{"num_hidden_layers": 8, "hidden_size": 160, "n_experts": 128, "n_empty_slots": 16, "router_score": "sigmoid", "routed_scale": 2.83, "init_std_router": 0.0176, "lr_router": 0.000928, "norm": "rmsnorm", "learning_rate": 0.0101, "beta1": 0.95, "max_steps": 4592}
Below are experts of layer 5 (counted from 0) of a mixture-of-experts language model. Rows are named router (the router's row for the expert), gate (a neuron's input weights, with its number), up (a neuron's input weights, with its number), down (a neuron's output weights, with its number) and show model dimensions 0-159. Each number is 500 + 25 x the weight over its row's rms, rounded and kept within 0 to 999. Numbers have three digits each.
After each expert's rows: a language model's description of what the expert responds to. This comes from a sample of Wikipedia text that the model never trained on.

# expert 18
router:484548452514470507519508556515508507483508470499478511522510496523454484547504520513501504517513462508532524489485464513431520550488543547479501517491521489452568503506464512513499466500560547481505451486472519461473457477493519484531491500528538500487521500506530520517498501487473511509500456482487488459521474483478528489507513525510520495509478504516488491540514524554495498503503521501477509519501483509482503513430512476484542496504498528491503493537492521490474503495526449
gate3:490453544529461550525492539481467492476518474511452562510490545465445532492486510458469488539457521486536495478490445523482482496476495513492481532479540482521514495484507510490504506453484491485499478508478475477484500470494483506524499516491483477476500485498516486506516522482505535497530545524521492497476477512501514529534535500464511532504518473486525484511513481508498506499546497571522459497454460481478490483508535489478483486525495460471500486429506508495500485489532502
up3:508499505529470478461512541495506530473519506471450487498537526494479515513495492507453489513509483463462548493510473473478495498483527534498476536535535536477491500515518480458541517506494486509466509499459489489503473468510497497519506516539480498533511486509446511504507537539536502519531495519520548520426561531487457527549486501471485519451510509506503451524492482502495472521501494515510560494485476482505547456505443519470501519504485519511509487499502485493527487485484498
down3:499512575503480477479539527531465528561525485479504527494525500495497487505493526507485535542506512500489565459491466500503446465486509505523508497461494507492523476488459515481513536471527497484535506505516512489521495506496491484492486480476492501567454503515488475511494494531505506482530513499459499544486478490496500551484496514466479518462507455499489488466508477460552500480469501488528507468525482482502545510495501484483427488496488485507519455469472485499507522488464445
Topic nouns and endings. Content nouns and final word pieces naming things, such as team, season, War, film, game, or the ending of st-ory and G-ames.

# expert 55
router:500511497523468543521494530497488493506483505525494527498538486452507502555490454525519530500554528473512521515502516559461531524460513493460504516523496476494485466464507522482538487512544507508478475486464531493512500513482518502500491555542505513494464502504472512490515541495515520478498477472506427504529511475471507509443480514506513491508548499500446463504511509539475494551525512497475494485503533492484451459482538468478499522496508494496518551483466522478492508506478472
gate0:480513509527508431511469490526480504507502512543501509514475465496523477490487488515480521437498496485489512482534465507474486510492514509500504573537434460474531483515505485543508496504504535508520495523471525513475498503439457510520520491534477496493495497498500484490522520527498482502510483431479497523495451530504471460459483515496546499523513507466493500496559494504501509530500492522517537519480547498554504493490474497491496454530514514500477548461490537508508528546509505
up0:505510502447505516477500468470494458466522472473478486507470510505481516493470521479506491500514519541499535497472436472544507509513510523542501443463509504531515491494493480520488514485464523531454515540502458516492514471520541528496478493449495504481516497533509555487529515481530489498490504566497524487529491496476534500494549511500477479448458518528490500454470511499493518489484536483493459465503499482443463542490505535499478520487465479493502517475525509545506493501477495
down0:497503493498503539523520487463485502507453455471513494489505512535510535469481533492519503519507492500488529467481514491497483518532485490494502464461486509514521547524474461493536452482491483513500529503471488491496495482527572498519509465505509445460541453512498520476475475433519546467482526546482529507491419505492507493505503493524510539509507498499461522477530512529472547503483544516501505495490512515465506473496494514501508492484493487452459496504465481520464484538488464
Second-syllable word pieces. Lowercase first syllables and their continuations in common words, such as Arch-it-ecture, comm-anders, ass, comp, est-abl-ished, Chicago.

# expert 29
router:510549509507469536519452502515461506532504460485478509500527493499486554535468476486504538491521457511514539511484504548494516485476517528478524482513511512461507486478502504521520477482511539472471437518510531508490506494479511480500524523555534484454485475501477497487522480522468491491528476476491494488530516505432557470509482517513495477516516520549504480484542529512522487558520494496514495471502480518479512457488481499502543517513512495453485495500480507439482514446481506
gate6:486522533547464505472460507485526514517549466520458535519478512491501515483471516482457531490475466514501519448470507520548515475460482509499505476527486512492494519493489449502531484570519511497466444513476563493516483492496467516499493475499521509482508477506522522499492519496476486491499517497498514471510495494518501506465509521465454516549489510496532481482504505472458490507526539490486539470513472502514539482500529483510556546465513501525514437524515505463494531491465504
up6:467494529552496513460455508482495494534524494510480501500506554495519516496469514445498561479490487495512552445493497499517506479483543506443506508508472518521440496512519502448505503512474541478544474529518528487502476502500457516486522507484496523460492500493498538494520509505502490531492503509524487482499499454483459526539513502524461504514442483535497475465490488509499525520506508486494498455490480488531547484563525494485492525502525468495502473519506546495479503473474453
down6:550487546505489477514511494497508486498524499479500467500503481505509526522478519446507562486492437531513525507481535482514513475481499485503528527503476472506487505548533512503463515462535478521519543475511469476471477470505479516477508479494471482478497500467476447486499504521486497529512504523499507541498505540544472495528521523497541507536495509508470546512480496431519502520433530518512489497486468460481463479505541484464512493514536448496541485491523465474488501489499483
Mid-word r/l/g pieces. Word pieces with r, l or g continuing a word (brigade, stream, Friedrich, Karboubi), plus the verbs is, are, was.

# expert 26
router:450514460543488534520492518529492506482484460525528471510513507495504510532513527490540483486472518519543533492488478497477474499515528472493519482497526525431537505501514473512516458454535522484513498485470508475490479503503545435519504503537517493449481492486514547488504484522494467513498517464515490443518518454498500476475525510494478513506483519497448471465526562543521484522501495483490499488480506473490521475475496505505515562523537540514506504501475503490496470504476455
gate5:488486465530485510499486478518499493507468507535519482499486533495503517500498487466525493506481565496521508547468480471516487478492517518501515477487476474534529481511530487492512435483527502466509505499446466484520481487501555508506542494534480482518531495531491552481508449472442505503514494508502484467521525479459539482535474474484494475501495525485489483500500499497489488501465462458520560522532516498523475530466529554525529498447528507515525478492528539501515460479468524
up5:474511453537469454526470499505474504483473452494523520498459560492481496528511477483557526498502509530495547513451477491472508500493516505509523492510496511510505485516527463454507462488538501465524473487476473530507481513532524456511510503525479463512491463511507503463509493480489513485569513501498494502489554483477495474520500480483483510484490531483438490492518481504518490537480468471517580517517508483513511539471561491516545464502506508499499469490510517514521480491478506
down5:523545503511497470487473521504478510475577517512464528474512495523489479485509464510549463508495482484461495548487533492482487499512520477516501523437516470498507531531527470517517471485504501479544504523526507506538515537498487502496538473487515539513546451514519486498494511508484487501456535489454555530484510556475488523482515517520504516491478501510477532465486491489439511497472482508492466458511482515544519535501484484525494535485505483548507501453503470492511517479473524
Capital letters in acronyms. Capital letters inside acronyms and all-caps codes such as ANSF, CDP, COVID, TFC, plus US, II and some score digits.

# expert 36
router:439511511496464495513453513520472463499482485499525491476500497465490494533503539520480507451521478478514535456485516548478505528487531495495508480454544493435488521499450497505545477485522534501471530491499512473523486476492529502485471510528499482473479520478496517461499501495540491520493494478530467456477498534471543497504495531488499482534485539515460460525494514515485477548509565502482510526469511477475493530497543504458534477486529519477505486534511493461487499477516519
gate1:476564513501456464512505490509467473503475502516469511482528488511541500486483516513493590483516502494525518499467503490534478511499562487488484543501529549482494467491495454487569521521498483525509537494538522475492504489483485474507504491501499504474512486499528524476524489513534490485504502494487508540496536525489495491489488505487516490499476511513519492518490571522494486475513522511492546525466497486515508533491454483446497487471480501505531493523526496436487547510426501
up1:444546514517501525518508493490477484467469477466548497537478480550461477478486467490465511534517512471488552484506483492517545528504527474506471494473462479491482513499491479492498497525456508489451491486460506483519502485499526480493493557533530523477485490498490527483503511528486458485522475515532463518521527494483467501536507538504513533466486547482497459512515517484524495470473497549444529468495531503491519508527467522490498531493511461481518487503506471507540450517464518
down1:434514502499535523485476551471491507493485526512512503536507492525445449503488513515476501527503497508490494486512455499524494501492545493506518523496448528491528502469420544478480509549486512531483460504484532518487481507550470490485532493526513529550500524498511458521496529504533500467470513488516494488460495485490470489519547528550480457484479481494502495544507478497472478475524502510483486520465550532505507470501551508496512508480495505499544511491499486527490495457498532
Stem pieces with u/v/i. Early word-stem pieces, often holding u, v, or il, such as R-un, s-il-ver, pr-iv-ate, un-ivers-e, ev, commun, prov.

# expert 33
router:485514491540504531504521510532511511501489469519515512508505465484498510512529501503477513510566555483520471494478497532502489502465529496475515497514505529447487531417477515512473487531480508514506505545538497462498495490506531474496485513552515503517470534484482518505522482496522500497486488455521467485573494445488502472441518533534507503507549503529487464507498540530498489532507520511450498503496504446471504465500504533483511530510524494500488521549486478502474495485514451
gate0:511551471493480504517522471531492509538548461498493514484517487499457539527523503494491516551481540509500481503470509560464514511479484486511496531437481530476467497456500479467422474529499467503511500525486533498485486496487546513514497526468469497501523457477482494530522515511461498534513503462487508466524493496498491518529490455510469493491490529508484503514549487479478513520499496514518458472482510483525476503501498504488474457501517522536468502473449491545502505501554466
up0:490521528505499515521493510521555549520483497496505530480522469480520542510496485501531520489533488518504487466491493517477535503518530489469472496490479489508457505486517488483432522469489519538511514512516509514546481511511527512489473488484489519474554471479510514496463505508493517533475464485478451510491560515506494517479488473512482421531485467443513502490507491500435453517508492515454484474489525466459481496502490501498493495508495469538471517490472519507500537508572473
down0:513506501514531498491491500549515497484501519528524463553507499467510479486507550520486504470494507497506506524549537492492499488509511472484521493516535521461509498506489548494505516500529503504514525471481505464487510474525485471501531474542526469531515490500462500470536445491519534486486526532468521537476525485497515513458507493538513503525460495466515507541467509489534529502474489506502476516521462466470561494471503527541482492433495469501481474540537466493546462545507535
Romance-name vowel starts. Capitalized or vowel pieces starting names, mostly Romance, Slavic or South Asian, such as Di-oc-ese, Ant-io-chus, Te-xas, A-kademie, and the article a.

# expert 51
router:435550519538482511496496522505506509473491471523451508506493460519500540531508528511514538459541475512532479492484482519492526491466507491481505526477499530449531517451460520468507515504524522514482513544468511473490498509457537507515467493531529525491445523519544490487499483489482493487488502467524526517522539440504552467507475497501499478509526501512494487507532509513499503537506496495486501533480515453482501509474512497467568493472507516467512486513469488517454491459467520
gate2:509489494500500493495503480465494478488507548476478541449452511509481516497538522495475524442482475490509463500489529509506494520499519494496513466507480504503496502484471476516504499500559451542489541564518513424488490497481484457479524463485500513494434524519489534499495513464500517472465489474530506457505478523521487467530494463473531479492513471518485487503531503482487520528495473469543495572524532475493493495490494465516498521447503503481543486492507533503491481508485524
up2:503486467525492503529514503453522498550488556462466457512514514531525532490540502456503481475478485499519463495497492511482483523483516505523516527517517522507505492502512483478516518482545487491483526538535535533493496527509475490493539522455483485486450510533460533524498515491504510479548504468528490452511477541488499518541494487482544503516496468521499509472501541527478499515496488520513487500509547500506448522468473522553493450485504494493499467507491538504533495559439479
down2:491535491550520505482496505487508501518541526492496506545460479558518475522452500481543505496548510505467491452475501519453459461484526511522510507509504510494532515528524540502524524497505488490492541474467492480525466514513538528479505446500512489502463527485502483539507471478544520524471517494468503528509525479497531464467483491514515522542544523522499542528449497479519516506510473506496521512464495489504435498517497489496469533518457504483477509527527477541489473477490467
Re/se/he initial pieces. Short word-start pieces like re, se, he, be, con, as in Se-ven, Re-venue, re-placing, and the pronoun he.

# expert 54
router:508527466517483489515528503540504511510531482537485493508491464493485495525469499516479536468510469500548487520444484526496487513492500463496533503504515540504519483461469530481528478479503524519482492491473496503549509530477525443511487510539506482468463481524529492512470471458484485523517485450482502477529540477518535454463478498503472478503498503505423490498508498548479484504488493522473483507507476462490511471476488497493549538521476529504511504510430508474444517470483474
gate9:496516512504508443498536505486469519478488465530473519485508492526484523496496434491465524505502493483535494480484493488505512514478498517463490501466510484498500509483456478522565520457536532502507520505543485474510473504515532465504468506505518488490463430507500538469476499464499494522534517477480466487490522513537507523489488488518534476483510503540461474463520492497410470480483469518466490479508510491460524539501447501510498525499515500472522523492478549494466505503470535
up9:498490489501485524537453507514500497547507521461517539503494487472475483518534505507505495494459515468500488537526505519451504492518493463527464508554455484506495495468510475488451550518498493486512437493505543498471514502481471495488505489488508514531499544459498462525507533529515525498503492497498491527492472511447483487519514509504476509529497482485554518531504548487542492508499504509494528497501441500517490529513490471455473477449540498529505499522549442522526449471514481
down9:512514471477484511543474522521507453526532494517479535454548514427497544531492469514490512486458537487536513506467545529484522497506498507509549553509537477481467524524516507504521505490506498490517539541469534516488495485548519500515506479479488524506516493458520467497497525504581498472505513507514486493479473480490498522469465561496497526492499493482543511495491509521549517498514479457491503512496495512509524514515460471513518520524501477450506500481521490453475515513478507
Name-initial capitals. Capital letters or first pieces that begin personal names and title words, often in credits and lists, such as Al-one, B-éjart, Gang Dong-won.

# expert 62
router:506498484548466502532468501518479482487482496521487442478507516434496523533490517508545542482526502457539497485460492536494517501467522505465562484480523518468475523539491490500542473470503515480484480528512524484525483518455526463527496497500507499510481512528497521516478492453499514491468477480522470441524509442474521497494474470473470508528530493535489485494537484513481453532526514530467499492491530500479467506464487484514530489454489503482513531501460474511499498475517483
gate1:562488493536476493572493488509502475503486489512449511486488468522540494497488495517542532521479509515525522475523503535555509540482500494536493467509550482534511489543487509460496493443523483494505468509503494495519474515519493475545487475503519503521473509512550501456526510486473510500488482489507497506500485475504513496498492493455515488489522443510481462447512513527490472443504461530454509484458551523522500507547491506470497509483511538483533528509465480513505502456498493
up1:484499489512517472560462496520503514503483492483493512484496519528500492524488478499466493487482469470502518554487548526456557514478480519487497546513485468487497465528490464506491503543483483457523499484509440492480495494492451488506467482491475535493469488482535474514527488486523494508471503508537492472477513460486447500483505523480532513545458555489493520478500489466492484531455478501524486505451470518525458469507507481505480500510497574468526491475463534500519515490476478
down1:509516543497511493508452478502474472486517443542505515478509470491487522467514517496512465522484528494484516521520452512487478441542507494475516483487483482543525538472457463526496426487488511494498522515541495498513440528502550500505477526513510522433506493493496505494464496499524496514494501482497500514488559545525504484472467476507537517527504507515511491496499468521505466493505515539518476534514505528455501488523477547526506464505514530531509516474478531496482534526462527
W/w pieces and pipes. Letter w or W starting or inside words (Weekly, otherwise, swimming) and pipe separators in wiki tables.

# expert 21
router:516508502567501476554498505539503474476484446511457502522505472479498496515486517522518524490544515536519512508486522503502513513491498512504515481476541490451502493452483525501485488499523515511455471516505508496521493507511497477518497492550526475495481517511531526487500465501492490498523507510505495464531521451491554446486489508511464494548494541511477459536520491533496460515470494502510540513497501477424487454481504536501559530514496510502473511533447471485451495470494483
gate2:484459467549484478551457486517469499533503494520483508516465497504506568535518488510487500509527528513526526483538518513540498492466516498501482518499504465445499544450518533496502507483487463480476518486520497534502496473500499501508461492504499468490496483506516502532556520482528484498479562514514485471535501484485538496541522481558495483542553475501565478528537491542466474502491500499531495494508485479474450490512521535525501499527510501522494482468480486484497530481506526
up2:498516482477513520496499472538482488507507512526498475462525517539483491485490469464517484522527482489514478484499483457538493512523470510508492538484494509490481529476469504517527532522512498540459511534571438524523543507502489501549476542497471518448508484502488445479521509508506482500511552486532474518507496466500517494481494517528527506531492505518488523526405522464473520545507530517537525485500519478484501491500468514481515486477536528520457502492504497510450495511488464
down2:486478513504483465468547502504522492524509503487485516465462519454503479520498514500517477503518568461514466449526462516547506507445540468475531496526508500512499482456519518459509522487502472490481516488534476541499490500528488500494518488511523476484486530463497527497459470479470480532542524476517509493496502507478492516530454504486524512505563477517467506488481504545503504475530481510451498521515513457501498475484479536510471481510474530509532498489549488543489503568493517
Non-English name starts. Capital letters and first pieces of foreign personal names, mostly Japanese, Indian, Arabic and Turkish, such as Yos-h-ihito, Mu-'-awiya, A-ks-u.

# expert 60
router:508527506482470498520469523550464484488460456522504489491538481454466498545518510518518495429500519447505533515505515506497497495489521506471541507537516495489503491488529517497513507466551515484457515507486501458476509511442507457497496524528498497485477512482480511472536493467523487506510444445498483496540541486473531482458495475507502485498509520501508501508520521516481466490498536488474497493442511486493473468501498493510490523495499521501547577539486531460470482514515484
gate6:500519501478488508507531532511442516497477508494489542489478486526469506527499488507521513466504491466482481501484487492480503526530497480507508589539512468525507483526506478437467474554499500505505447521528543524478481527471487474493508563510482529508490511491452496474518515478516495490481461464494525549535477488515516481460484520488472464496495487480501512524524520522498466555487482512480497513486518496498548500505511478496495556508512468524544515500525488483533538559501506
up6:497538505484455463499497491488505493544489505535491504449564517504495470504495504520503475499516482475527457458502505540524515492514544502472523533515513478550505492516498460492543481536467545484477497505522517473487470513481561492485509519525534526513495508459509548509496490504510503516446489502530507537479477529522555508475508542501471487566493504515496509542512510507488491538477520510462462510469507521470485536500493510525456534510491482504499478483523496523501510564511476
down6:525528490518545451491525482499520502520513473473482502474483488505517468457467532517523511507524488480470472487503493536512502494504525512514517456527486459515461470521498513532480498519528477488516529476465502465459497474499500490526489518502511511495495523491508547507543495499530404510505455496490506561512518490541507538507528447512508518524504517509500512532530483437571494503535531473483499522479541525516509480498528485493477488538496476530482510551494482513495504496522481
Prefix-like word starts. Latinate word-opening pieces such as ex, var, cl, trans, rel, acc, often prefixes, as in var-ious, ex-amples, ex-cl-usively.

# expert 30
router:482510506497480552535525486505494468520508463512484491487567489460509495529529506495470497481529461449517513510471503492492499499494492514449508522502476536485485481508497508515490492463518548516492498548501526500527472522452529499555509521520508524444474521525531486513554449477493500541486480459536496471521500447484504490485497521478488517508512489533446492472527547508519478544463536494474529497503473510479462503483499500533473523504499530484518532480491455501465482492483499
gate3:518484504499465503529515519525463486476519530515485510502476506523519508493494539484501500510462487543499500478452488462467503464494474506492470506516495522461552469478457518480468465495490545511489525510524512469499474513469519466541474484498466508499495502514548518495543521503470451497474488508500501458490510504474527505512508520468503494523498481463499471493495539502529461509498517490501461475444490500497439525507550443511509504481582503516544532504488489467527546505463508
up3:538473475498452504518477517520524477547545516488488476510490531506510520512525541473463473488487529550486501456476497461508529483494497487492520506522522487483502523480492477536474483477447533531471524491495495491513482518482502461471541472515530494506469521479514537529486473479462480466489491504522493460494501512503538472537525510481505512476488482471485475490524553534483476483468513449494484481456511488521464542475519482526480521496534480477514504524530506528496587525504482
down3:497520488475479500451533481474499505541489516522518500489505506512529480540554464469441456484489533513508478522498454443492510470517515504484462500518517535543464489480537478504489516485469506499536520493514479523484531528516492456541509463502486482475511499490511488466535459457478491472529518472513519497479483506548519488481471490480507533541485478482526512494537483523519495517437516505468491502506493550501459488500519505473466519555472490469507514527481461501496525503539501
Table pipes and markup. Pipe separators in tables, heading equals signs and list dashes at line starts, plus "the" after prepositions in running prose.

# expert 0
router:429494511516462547536483515556459486493494477521458494511491485481522496547531509467496481480532496498514505489508484518498508498480511525490504514506446495483506528497483543545470492499504533465519509579492512504493505503526524471561483545500494497497471508514478545484498503494507488497501528484497499510532491458510526488497510481499479515507516511517497485512479522484514495506534495517480501530507449513462479492477514535465568475508538526509526524509471523506434462431475501
gate0:510451533510493453500487487562499508481483535494480533518485507501511537558505525475465479503486478504509543529496520521485514515464518487507514501510483521488553516509496491495494515552465487495486493492485485474478502462507505481487506563411475523501515503507489516506497463503472526511539443493498510544478490501528523484485484486492480476505490466508487549499513504433500500514467511517539513541472458488514500474465510478449496507503517490455514498474469527483526458481485527
up0:500514491544502457500528479500499497476507552476493479509476505507496497557512563489452477534492564502493490475494492496489505511458497498518497496503472517504480499472452489473458490531527483522520513505483468465493473463531494514494490545452475505535462472516516494547502485492468545510530464510473512488481504461511495495486459504467518518487467460506523468493487513474498475507538459504511534562466461532537490485463512486471508490515498499436524539509492495500504480474508521
down0:490512450515470513457547558513508488526569520457497542521468480501492523529491490469500502519483502466509527446517506543537503503453516494480512545542479548507503510488520481505480491514478505513551479507476513481475509530493515472501496479513502521492499501531469491528499471497525552518479523530485532524506510495518501509496515507456488501526504469479505529501532545517499525490493471446486472488476519495503513534560483489536512486476526503528498529548493455507532540509464507
Mid-word vowel-n fragments. Word-piece continuations inside words and names, often vowel or "in/ine/ing" pieces, in tables and lists, such as Cal-if-ornia, aux-in, Pe-ace.

# expert 19
router:480527510501453530504488510513499524475485482510494501472499494469437482534518506504468515500532476470519507461459506479467518482487495485475489527510549508480499500452479517493503451506540522467490490472452525476494465506500523479515490488506484516508472540496492490496513457485459510530462485436464445465539471494471543521528497505502478509528500504504482493521523498501471443506525534498461505493474462487455468421496500489476534503492500506519509508503515497492477469480487445
gate1:483522466507509514482503495494469517490456493531508469509491465464501460524542480477477544482515468495540514502510482504472500461525463527528462493480493494454491513438510502472467486484536478493508528437508485436539482524461502519516487526515467490490523472490475491483481474523529502531522525510492451481548503545475508496507498499511495491499474522512505462536526492511515523511536484472491474428481495484482510484527477468482513516529458547498504460516483499474483485465511470
up1:523487483475455531474496501511487483535499509515497497502534531514506462465484490539492512503504504490530479498474460495537468514508517473527491475499432514514481523503528453481517460552549501529476562536516522501541519498482522484508502473517492499500465502504521492485515481511461463496469531525484540476440505477499469483519496503506493471460507504486460489501460529496485513530492511469505512503512557485464521541528512477484519456438530490535553508494509474517515501480482470
down1:517491466488505526519497500537500505534488458528517530488501469480495516482489495525524511447500490520528518468474472525452502500517489505535462517501533470519544511543504520450523533484494521474440552517487493513553508475495470506469469459529494487522513471454457526495503517504502521489524497510468530479473502429464490498473491463470510515527514516510498513517506525537522494517521517515523505495492543542458511459487503502496486474522523533526501508496486482505465485560527539
Inner word pieces. Second pieces of words in lists and infoboxes, above all the ch in Sch- names (Schmidt, Schwarz), plus Lab-el, ann-ouncement, Pennsyl-v-ania.

# expert 59
router:505518499512436533479508531489478480432503482505491517483527487490457510545491501483467536477518504499528499514464486551514521511505532512439531497464499501473476454491477520488538502494519521518494504545511497515463482522502522492509496508513502470492488509472498550477498496511461518516513487488517503445522529498501529497434513497477494482522458498507520469479518501536504474512530516484502497455478501465474483480479520521484494528514532544495557527517477535451499454520444524
gate2:482494477514503494502423521519466484483468511511506503483530483444505535505544497492486531505506513465499481530514527505511537503540476577501503528504485492509474497529497491518517531501481464522506464497510460493477466487503506483463466540509446475542526471496462452449475537531472513455479490489495491495500488467449484490499482498457507494531499506509521501566494534487470512527491520494508499498493493494489505477503532445449505522495503515464481509523491509505492495547498546
up2:505475493465461482487499495501522585502478485517508522520543531538476488566486481508450504460489562485561500487523498486516465479533470494510502494474486559449507458505508510454505500483495492501504518498478504497504487490504504507466469503464531480542529484499512496490507480484494516501480466509503498477521461538531514498450538517525522525508505497495488534449503494454514453521492529485471511477513495487486511507509485507562514479497496475524517483445469484506525523501519496
down2:511526486467463508492447499520522509467515492507486488544481510501478557498505506517421524508484498469500516450475525482549506509503510573490499444506491496543511479501553484473504515519512480476479488504531486509460475473523501521522491504520491509515489431487460534497480514507508552549518515511522495498497496487482485473463523497498476508515462493516524480494504520492548470495493499512442504468498474526492548506486481548506460523485527507508480526513479523485537476515473513
Lowercase word starts. Word-initial consonant pieces d, g, f, sc, ind, sp after was, and, to, as in scored, independent, scatology, students.

# expert 15
router:462492510516451509509492473528485508466530469535515491474517497477461492500540500538488503479533528526543518528434509526505525528479534538509524488533475511483490482492496513480513498499518563512487517491455499495518483530466508508498512514530515451457505528526534518460515501467497510510497507486497511468539535535489527493473488543449496504517497464555470482499487525542498486518548543513473515469474501498441490467476497507528542470511492514488514508522467516519516494459508504
gate4:515483505532472480491524478517528464489462455536518477436495516516513501511535465516488450461499495510528515504495537504527495521491528498487468488539481511500514512509516456494537491512510513508489545520499538517480506505496480473450491524498482501518483491472506509491484540502496509515477517491483487508541541511503454519428554510510497488489454512566492551515482535485466459491501487510502508493475505508466500491448476508499493477524507443492524531559531529551485502494489490
up4:456474532475542522474462550520498482515519549518482519548502507498485463507452524502510554534466526514508435492496468479487510458488519518452507523505486506514527466547536498488453498526512508526525492500484466498503462507482543534511514491485485495511476509538487485507506507501556501483551526510519533486489511456520514515491492488490497530496527478478505482480557428530427499495493488493494492495518501508534483534545529511479500510477490502525502517487508487509508486497492515
down4:456492509537469503508495495502509480546519489485550534489521477490497479532482512516502506501484470495478513429503507502457513530521517543475521514459518549474493485505476501501499505504501492458466470506486477461498454494511505514526516504506500487464500531492503528471521526495516520471547482475532510507525483484568515514572527528471494465492513451498463477439485500541491492528530506492473501488504484506520511535469500490514485491490477488474513527453473451516488505512464438
Foreign-name consonant pieces. Consonant word pieces inside proper names, often Slavic, Estonian or Germanic, such as Tsah-k-na, Gon-z-ales, Lud-g-er, Hsin-ch-u.

# expert 13
router:471524491529489552463505505525493499477531439515498483496502470502487470536511471527540501457501508470519533484470482506496493496504486475512499509498514489486489519487504483539530492488488549486502459526482487444486517492530525507559499545531488420516479529495511525498502477469467490495510514467486460486505557439473529512495493506467518474548522486483455480525498500513511497490495545496444558493499513471483495461459485496501522525501515494477486519530467501486481494502494470
gate2:504464521547538536509464536489480476556499458535444508463535504539464506504534498494506520464490489525486471490490478511447500487514526515475507487540501514484489459490508459494501488467547518524525500537502541498491496458469478517492467490510479498489525524494513437511437519517517517483507488493502511522481487489501521486462497541452542505540461482525521495490535541464503493477478445490467507488512482483473514497513494505514505477502484487480497532544515490455495526505507525
up2:471450518505551504496504525505512481480508475499492471451491471533508530493535500480513498515499467506482493479497514436515524458477505502447450495541493500531509528525512484497501493504531486514514493511528513496494519516451493520478464499506513490482511536479480431541438490512516503505481528509536477535527516474499500480499468481499484519531488543498534518545542507466485505470503497534466510494496488472476569438498499516490487534495501528486464523546518492456475505504513528
down2:533502474538531456495500471525509512521530515498507460523528489510553585508480522434540511526504493495489503508547546470485552504508513513487509535508528505568480518494512535476520507521519468514523539525476521474466514444508478504502491518508462499484490505559495523490492539461512516468501504524533505513539509509486503502544494495483509500504537539507485514493485490507551511557487475454477513500516493536506512504480517522518470487480482477485496493470490495501491526484482478
Taxonomy and species names. Word pieces inside Latin genus and species names and taxobox fields, such as Clostrid-ium, Popul-us, Binomial name, and family.

# expert 32
router:451496485515492526517504524544461492486472490508501471514562492455497482525495508514512518490487446530542508500461469515434517541525499540461490524472531483473556491502472495546505495497530535479444450490479509470490475492479503486504453502500515472485514474514539523535504530486507514494505483491535500467486485493492531509483505550502495505494461496512495475500516545567475496534510497509444523503495481494475488509451506512486527492495495516495508541540500509481450509494494494
gate6:485523521535462515512504506499478516465471545514486489465507481471549488472519508521470478487489514530518460497477526513499509478528539522500474480493476477486461464496470522462510481500502476472449486491490550493507521509514540493482487522519529509548495492514510535461481447484520570450493508520456465509472459538477486521474481470449509493516488502520481463492515472493476484505461488547467464502505515505467496460515462504502514505502503457473495505541500474489465493489520459
up6:526450466464511500509515493533510472472540472494490523510507501513461489519478491447577506501546477484483555491507484466543506492468470466491514498538503497521506502531502501505486538502494519494552514457545514489546448498507488467531529472518503491477500540495464503508531497528478419523470511525516510478479516484523478458515510521508475507523517489466488506473528528496501482529518524509470516503498456447497500490514547470532461490495533486512488498493512511515498498498477492
down6:443507502495533529501483546489490465523511489500511499542482514472471521496530520432584502481524542497503495505532507525538512514510483515511508529544526502478513463489474473488541514474514518501514468472495503517482468517499473474463504503480513504516512497541512469510514471499530467471498510502492484475497507522517497496514495533477511514479552467510499499480520434513523485484522510495530491508496509473499466441532477489508520447505565492449514506455473496499523467532461484
Verb stems before endings. Verb or noun stems awaiting suffixes like -ed or -ing, such as play, work, record, report, sign, form.

# expert 10
router:496507497511462542536535547503527516463496502517487533513505487517483504494492470539514500494527496494519491488479527528482453501470499498470488523478517502490516508462477522505511512467510499486492460539535490448514461514509517453506493515578522507476482534462475503498519467507475497505522465500543444486518496464478491516499507461543489499533496504534505499484513519536501457513530504477474499476491489480462502483480513485475588519525529508492536513529497477487457470529450469
gate0:484527557510518571523481460485515507467499515484495521492522482516517530539513505484520515512527462435517516560480518540509514518447521477478511512506492534497521465482455509499496484487517501527472503521512484474484500538474493469496519502511514468508538521515496522530517502500503543478517504498528473522515490466491480531482477489528462436496515466530520526494465511511507457465501484494511536486512481514454459506487484470470489534542492471464512524520518459480473524522453485
up0:492472528490496510535492448503503449470498538465487499480515517476538502476522485489494501465507520437504513530463505506504450517540540511503496529493495528542550485466503476509503471463553529486472496533503467471493503478476467466488531476483490498492471544486481498492502529505502531484531520483521492513464531446511474554463468491498529450498484481520483486504484523504512475477483502520480527500494554461498485487481481473465473529505489514487515529494525490505476527563472488
down0:551505580511490535489512526466469494497505514486511448454494503529552525523484464472477494527529463509514512500494516522489523487506481501488521451469523491516469443449447526469510509473474454498527502504518477460516502489511496511490507466465509519477510511518510493521509492510459488472482469498514493508471488483556503542457484442473497500483456486502468479487469467511537519521533480484512465507522538488454512514497500514499480511477479490492496551523516498515487497514476513
Mid-word fragments, encoding bytes. Word-internal fragments and raw UTF-8 bytes of accented or Cyrillic letters, plus decimal points in number tables, such as Д-er, ty-pical, 59.1.

# expert 14
router:466505514513517512501449509505504479470497482513510491481513474475494506532530520522515496469541532486502476543479502512494523516480488500485519503486486508481503543517480484492513484509524527517553505541479520477484476521481532465557507519517493470513487545451532513476504541488499523501518502493489499496521488508428582482459462549490490511475525508503493480506496502527466486518513529497473514511491449481506443482495503496474528539473528508464560524537458504485466535502508457
gate0:467490498495532539492482505528543522489520542521477507527472541517462533560462446527458502482507502520486471496512504501482501480497478514486519482510515454491490495467468488472536480534516566503501525485454476527461481491469472515473489459471432483489522510534511483500529523523528529460510467491493501475521470454474512514462482536491495529497520492505526511479517508487467530530502473473461534503503499516522502476484487499544501518465532487493479466519512486513498521476494460
up0:530502537501516517492492509508503480529489544520521531499482470518458498435515507470486479458503536496497503523499534519486511524477493527505471452490559456506501526476484511468477486524475554524469531493485481472496528473500515529490557480509508490499454486528513486518497494487475469483542513497491508478506496487477545478511451488497495513474510524502490441500545526486496440517470467457467515557479535540506497497503481474560515512497469513491492455500508505487538492487517491
down0:488513497496489485496487527496476533539524505512538510492462446479524538511499507514512513493574507519478469493489432488482480484540494515508478507466501481520460512460487529495447471531473522501523508482480512541475442508438507520506559502543456516492448495451470536499485514468502478442534503512493485510497494492530512503518503495512489511502510469495499526470479498495521525458450512504468514499461500493527489561517530509486517471495515508470501501507489523505500524501499535
Mid-word Latinate stems. Middle pieces of long learned words before suffixes like -ic, -y, -ation, such as taxon-om-ic, pinn-ac-le, e, stud, co.